config.yaml
d_shared_expert: 0
normalize_top_k: true
init_std_router: 0.0164
n_kv_head: 7
head_dim: 64
norm_place: "peri"
lr_head: 0.00694
train_tokens: 425400000
Below are experts of layer 2 (counted from 0) of a mixture-of-experts language model. Rows are named router (the router's row for the expert), down (a neuron's output weights, with its number) and show model dimensions 0-55. Each number is 128 + 24 x the weight over its row's rms, rounded and kept within 0 to 255. Numbers have three digits each.
After each expert's rows: "raises" lists some tokens whose logits its average output raises strongly, later layers aside; "comes before" lists some tokens at least twice as common just after its tokens as in all text. This comes from a sample of Wikipedia text that the model never trained on. Tokens count by the router's weight.

# expert 0
router:162142148128123103116123155133103130103119141110171116110148147151106146109101160135125100175111107101162125165121103099134156129100103120129134110145122138135125151057
down0:146137111125131069110109141149138143134111131137120088154133150112121108166108064150151120137129122144164124182115155148079097124130151185119136156145151106122149117141
down1:171120163122131126105133144106100136087117136146160175149132122117130161124095132113095114119211111119114108101162099176144094164116116131118152128125156111159133158169
down2:172140130170125091140149138111160140105141130121107142079092138146127125144115140134106099103134072115160114105115157120113113155137069115125110138106102138142137121131
down3:134075141117137137101157110171132151088102085143141152159151096143073137131132113157100168131087177116119173096125120102097122129111167112097112077115189131130126125098
down4:109105115136137051143109143149117183151129134111105130100108125134104079136089104186134127114113135127134111146130107128119149120109121144147127159067125136127116148138
down5:114114101150107183120068113085165164126120154160190125130157109140106158145151119129126112126116146126106174118088145110142124095123112116149128131130135093128112112090
down6:156111145137123129090113177127105156122110130127114132111134136095122131121125156093122092133133106115156141118113106137149090106100167136120135166130114141114115147141
down7:109113100119136096129109110151125127078105165136151125135137160183076140088103112125073109103130148124116085137143123128144105165100083147131100133124151150105134093099
down8:146133120127119188114120099101113123077133121106140167131126150131128160118141127125108120099148144105120143141089111117107158117145169102125122183114119097118125109176
down9:153112110174156147133124096116103125125132134146155102162151127138130097126113138069158157126139118148146138111068171118145132113126144107117116171135152150178163149152
down10:085139146106125167140128144105154128143144082157122088131184090123139145136157110113127165135126149137121161081177131142121114059131151096122093101135141141124134099129
raises: " Producer", ".\"", " Density"
comes before: " |", ":", " 0", " was", " 0;", " as"

# expert 39
router:133106110125136118101141112118105099125138155161155158093135130136103149117141177120154140140137109127112159109119112115092147178129131098134140115117150134113117110128
down0:103151088111168116142108142142135116116140163119149156120140127125118111148158119116129145140140071061120157095114134147164170127128092124132153147115086142155140122066
down1:151115105111148114154119133175152153111119102135088091121161147114120097137103144117118110124096111119108094195151198074099172127125101175154137139112134162120145147136
down2:139177131114066149091149129144116153112130087110157173132147175138113134166127091121154135127096123146128171115111106115135101140081159133123146175117134091141142133145
down3:139177111159125143111127082104115122131145135101145126110133124144157132146120120140149118140111132108157084156088118104164128145156094116170135101131122102137115122112
down4:143167092139177153130099106145142116117186142155133159161145087084108112106105129149112112200133074160131162101097154120126161135107118113134134103125117098129129123138
down5:083130119109074112197126108164113100177104137157124152084186173103092112089114102114142126122136106090088092090116097130106092063143136134154096152177162150155145114142
down6:088097144112102070095079109134141122179140132154122112147075182096142099131122107067127103152140150121132141112168125105151152115149133143131118112155071080138091093157
down7:099085132147162138160160132141146142132113157157115178103102164126157123123149112119122093144122131076128131156151131120153080165137117142114096130172134137090135139158
down8:091086121141141141123131126123101143146144128119117139112150095113128159155165137168141123141171128174135147146103121172090130127123163099168131096112156116154116133126
down9:104113134171128099119128129141097118138124124129156142123087108108154158111139137159133070146101135145146157165137106177143153124152139146125115151132118083092097108144
down10:147150173074124140109134109142104129135153077155118102144124091132119128159106143165108111092128153099118102147148102106143075087097147149123170148165128124117151126124
raises: " and", " (", "ly", ","
comes before: " of", ",", "s", ".", " and", " ("

# expert 38
router:120125137098151129101140108117158102117104122131149148080157116133096134133145150144163177121145131101126151129084144113067152153121121097129122137100118146141131123089
down0:115148117103129113162148127119120135159175146157130087167139178098145129122117146152147137165115111157137127093092144129174143127142145112140123124120148163110134137161
down1:165099164151159115132128136123151111089120167158103116102137115108127130127123140093132097157134121120114131077152103163111137144101123176099142120153143135101153126089
down2:141131131155087110087148126129152094163134083137135137101131077103109157130173112149126099128129146148130149127133130135117148134142151142121148142111097114198128096129
down3:107116109177124141122110118148140089117127118159151136121128095109107142088154136115110132142128059092123120154124134132153110147136163083178122101104102100137107152102
down4:140136158100154085107077119140117103177160122122135133089110097107134120089124106137127088134176143155129150109142123128099159131104135125091111131116119121147113102112
down5:131090094164151143143115134127127197089141142133122151140107086107131095098129112109098088104131152115168138073142106152118091145128113129118130107145124108109116089112
down6:135111108122140083177162136095106099146113138149141134127170144163141113124168110123174156132156172094164166118141130133171127128130108156132127127146130154114139159120
down7:145105106144168162170130107105107133143123142133105106084164120119102170081150108111141094169117091113136126097118097131141169077140113122147119108145113130091083129188
down8:139157148128112144129111128112126155136111135164084142143131142161111142146106101211139123159142085116073145083117127101147137132147117131154101130130110147130145127139
down9:121102133129148134095147143142136113177122102126140133136127112145131087098087174097121128112172161123151121120122109145150126095115116126139115147125167153177140118132
down10:097140137101174141160121149132160097163123150177124111115148141124123153139067097154149148161122107056125119160076073093133139137141123129116136162131114181175134113114
raises: "s", "ing", "-", ",", "er", " and"
comes before: "s", " of", ",", ".", " and", "ing"

# expert 41
router:175141168104123113115134127104122156112101167099190131106156139146127130155111114114127106146141138115157179143113121143108108092124160140133147132122130113141146121137
down0:145171147076114123153168107125118127122096130119140117116134103139156120131155154151129134133150075132126194137135105103162160126101144092124150120128138073099094135125
down1:140125172085123133140146131158143124123134146176146151104144142160094102132177102151095151116077120136085149148119169125142133155124168090138149140093106135169190103107
down2:145146086076144120139125145139145128146141150116110120130159117161128129121120136160157146095147161147127109067111101119147110122084140159096141161112103148119156120085
down3:131109144115169115149121148132134177114167139116126145164131155115153141133154096133076133101132162108094084145124132148177116104123181098143152189142070138149164169085
down4:122119135081116112153136126098121160149146146119136141100142144147092106157118089126127167146104130115121132114069110161129140151126159086168146110126104129138109147090
down5:138122112109122119102150132156135102117176100117138129138130149070084134167125123135121131115130144123128102143135116148077143113106117147121115188135155143155141105140
down6:127140115142116119091172104165142140114157099160157149146160142088144120151106131108128140154160100106141145111132106143113128124123167129140129146127144150080153095148
down7:121127161151119136157099123138119135091141134157165115128147129106108163104128138140147086140103081124106165114148102123144143107144158124137114180114145154121152168146
down8:100117097133151153165135104135124166111149138112167124164156124092116155122118134129111146105142127127130140139129152091093120127113140127124134092110146158134162123122
down9:126107159113155125123106162127126179100132151119156130154115119160139164153118093130121148117120139138182125120134117145126141156152134133159150154124118150149148120153
down10:117124114121138156126139121144129170129137124133133120131115169138124112112171135106106133071135119091115121170097106158151127170131124132152099160128138169142145194129
raises: " ", ",", " and", "s"
comes before: " |", ",", " (", ")", ";", "'"

# expert 44
router:114148162106149114138136144129136132140131149139151151091145096162129121148070138144109134171146079119150162135074139110128116164155092143144128123133136158130131118103
down0:120136125103123129101129065130175070145171119134164091171147124099096109131135129090099148128128137101138142128109110144118130165141164137122126145096156189098134103116
down1:152108134111141129149119136149140146124117126127120119152146123116084157135141130142129131142154120099099178159142173090136108135125142139137130109108099055135136114136
down2:138140126152137148155110175141121171138182102141109134086151133150155129130140118132140122141114117154126165107136119170076135099123141083128096138121131106146112141143
down3:130130119141111126136119122148113153133107185119112111104138124115095128145122154104115143130134154095122157140113116136133097140093109157138121131135131088141132121125
down4:140139166173111139153134112112168147152114130119110085165130097167166124179115137145138141159142092092140137171089130129141123164171178120140176125170093112137143130125
down5:123129105153126110095111153124132151072142133113137105122119135123139139138139132107145132115105149156158097109136130117168136125138122109104122103160098128126097108122
down6:130129111075133114135141146119138147118145146169130119125120151111145097126159100094151121118120116079156138125134135128103117108192086134144086102112089119140131084117
down7:107099102095112112159110125122141143121125185145130154143140168132133092113117138152153138113142121098139148101098105159187116081167132139088128132120144145123135150192
down8:111151182145092152116120110093117090159141131102133099131146136108160118113133124145118126129122149157117091108141089158183119100141096108139145115177091174092121149114
down9:127153117139114172161126128135104188133107094141136132097186167115100086150099150094158130115089112140130159112108145097160124184123101102137108139094150140157132129119
down10:131144151081115115102097106090103136128090131136135126157133116128122158142160144123158144127114155147108119119157085091156131046106120085129180114118067096141113126121
raises: ".5%", " cm", ".2%", ".3%"
comes before: " |", ";", "th", " m", "/", " km"

# expert 59
router:144103177139122129115151104147111141101122135146161136105167115114126139113103157149158137162148130147140113162123097111114134154107142101109169116142159122150130146102
down0:151099086107120136095126148133147147146171132108126146185132139131138114132114099137169131142089153119123123148176156153131104098147171160129127147100150151112117127076
down1:193161109112105137149116139129107127105132158122112118129132129180155154167089116132096148134165154110135132138086137108144160112148142169130175087163131172096105165125
down2:131099150105095119108116141163164124105137123087123111128130109143141150095116143163105108105143105171094134165146146100117125115112107094102150129115132130150139162161
down3:119123154132122133095098127121111127121113124104118093112134135170134125134135146158083097121101159126135111136154116112151136103158132113129124181089132088114132106104
down4:136193142118113153116139146158181145116128146116124128100093130146137137128164146136116107143133116082139153100115136130165121145160123095145126171162093104137140112135
down5:126139137171103172141106141117128079118153112157158122135122174121123141129104128131177144141116116125112154120074146140125107157158125085100114125122120132104165158116
down6:129101164156149132118191142130119137156122092125143136177132160141099165121165131155111128120190164166146119117124104129114150132156139115171133146149111139127096122104
down7:102112134127125112129148093136118122164172143092136116114117101149140140168164120054092155135183156165098094127150165149110108121115133159152122127114112121108126154101
down8:119116104108103132081102138149125120158138110093119111113136113100172124087129083080115122130151101134151123165170141104151109143136110113100132134131119131111215140107
down9:139143125137102101116087122158153114120101147104149119123157149095117146136116124151134108116128114184125149122125163079133154112120152097154152152101121147147170119117
down10:145151116160155127100094142125126138160141132110144111100165108139131126075169123186135134164112126105144133113097147138148140116146157078138146146163150126078162159109
raises: "and", "s", ","
comes before: " |", ",", " (", ";", ")", "\""

# expert 23
router:146131132093134121109164124109100110103143153145157111100132117132118121145113182143159136161127085131121148105094127104057125165125112149117130117115128142144138130120
down0:152105102136127131124125093140137095103101119120124126131140132088117125101142113125098106132169167123151082108098103131132104143121152116104146115128142128124110151144
down1:146136139131137126141143135141137128142145135142119135138124126119118155146161158108143095129106108147159144112063100093146118150162105102154155114143109138160109120150
down2:103131123121139165086107142116120172121129137170153127143120132100086103135093145123128118117107127145117157110118086154117161129132123114152116109149155158137115086149
down3:140116114136125106125131151104121085133093109087127113121127108157153092120178144115118147090204137155119128158157090124144135096145088217145137140144150145117154114113
down4:121089089140106178098114149160156090119126093123124118108122120135162113095138074129120127111094144112154156094143127135211133081133138113119151089143095076100133127165
down5:109150141099108145131119165132127154112118132085122142131105112131103123149162148121086160093139122140149122164200140144150131154114130136147072099108124151139127114150
down6:131106100161100134124147133179136166145149136174183107160100107093093162159143140179113121136132159116111113152147137153119155136140107139100114077115082116138104137108
down7:113156113210120163116113090172098130110128052130132137189121147076147136145115114149083138117118108176056137129139141117130121106123130147161109082125133139128131078032
down8:164109125135109115124126124101113155147127156147094097098139134130111138139113132154109125153125121125180180105132131130121125143099153131135125150123163133118087160127
down9:111166113162146141101147128137130109138143085114106113160125105108144126100094113107138114127149152143156127138144103090162136096122074103130146101166086111145145146131
down10:146092104148119180136120110127131142135113149108137144119109158131184134130153143149129149158168121090143133122084135175114129107136143125140138128139130077126118116107
raises: ",", " (", " and", " of", " were", " in"
comes before: " of", ",", ".", " and", " in", "s"

# expert 45
router:129167088113132100137134110108127149110132128103184139117142093101126151136155169090131122162112098132151174149111147125051108108141134117130127113136147160118154126115
down0:133092155113107160051149112133088119090143152119090114125124105094110112084150111153110125144156114146117117170142158115083132148169165101121137158094130146128151140126
down1:121126143135168154097177142151139110132142118156158141136092075099118162149132108090121172130142116169101095109148098106150101128160120088091154124114110168147128093130
down2:128144187096156134125145111172124095114156121116085134101079121139177139151098102135099167101100165084094114092093161124107145168119129105138128109117121126160083121139
down3:134123148120140121101145155120141116136166155138143156090119139130106154140154107138089120101125141100122120113184077092083092135176114141118102113078112169140111110117
down4:108132082102146138131154076139074154072144133154180108162140156153153152155157168109087156133101125119113173163103229139133158153135099129159129089158171150106149127098
down5:113115092148114096109097094125125131150146114142150139130097068090127118151148133096071117123131159101145163131145112106058102136147138093104126123130166137134111096141
down6:108089115128118114124174138082115136121126132148099145140149094125135163134090104120125138102165135126159148172096170152135139122154146138119114135096168102087138125145
down7:088136131129162120111144106158132129118105160129122138090129137180130161132156145135133115146102138129106107080149148127169069158108100108128101128152117152121129141171
down8:102137151134109130121134148140148115141114145118141081149133131148125121092112126103127095131171118112148144146143124095084107121170145159156106109102097176145113147168
down9:100115102133162127139100107091137158133122104127116087162138114122092130092168113147133125135119139140145126130113142066155110077099129132114140125159095164142162143136
down10:091115148143158148161125123116149113137143096101131139085127141132132112126156142140130144152109132117110116072144147157125150081127096136111103145128144116127060128141
raises: "–19", ",", " and", ".", ":", "-"
comes before: ",", ".", ")", "–19", ";", "–"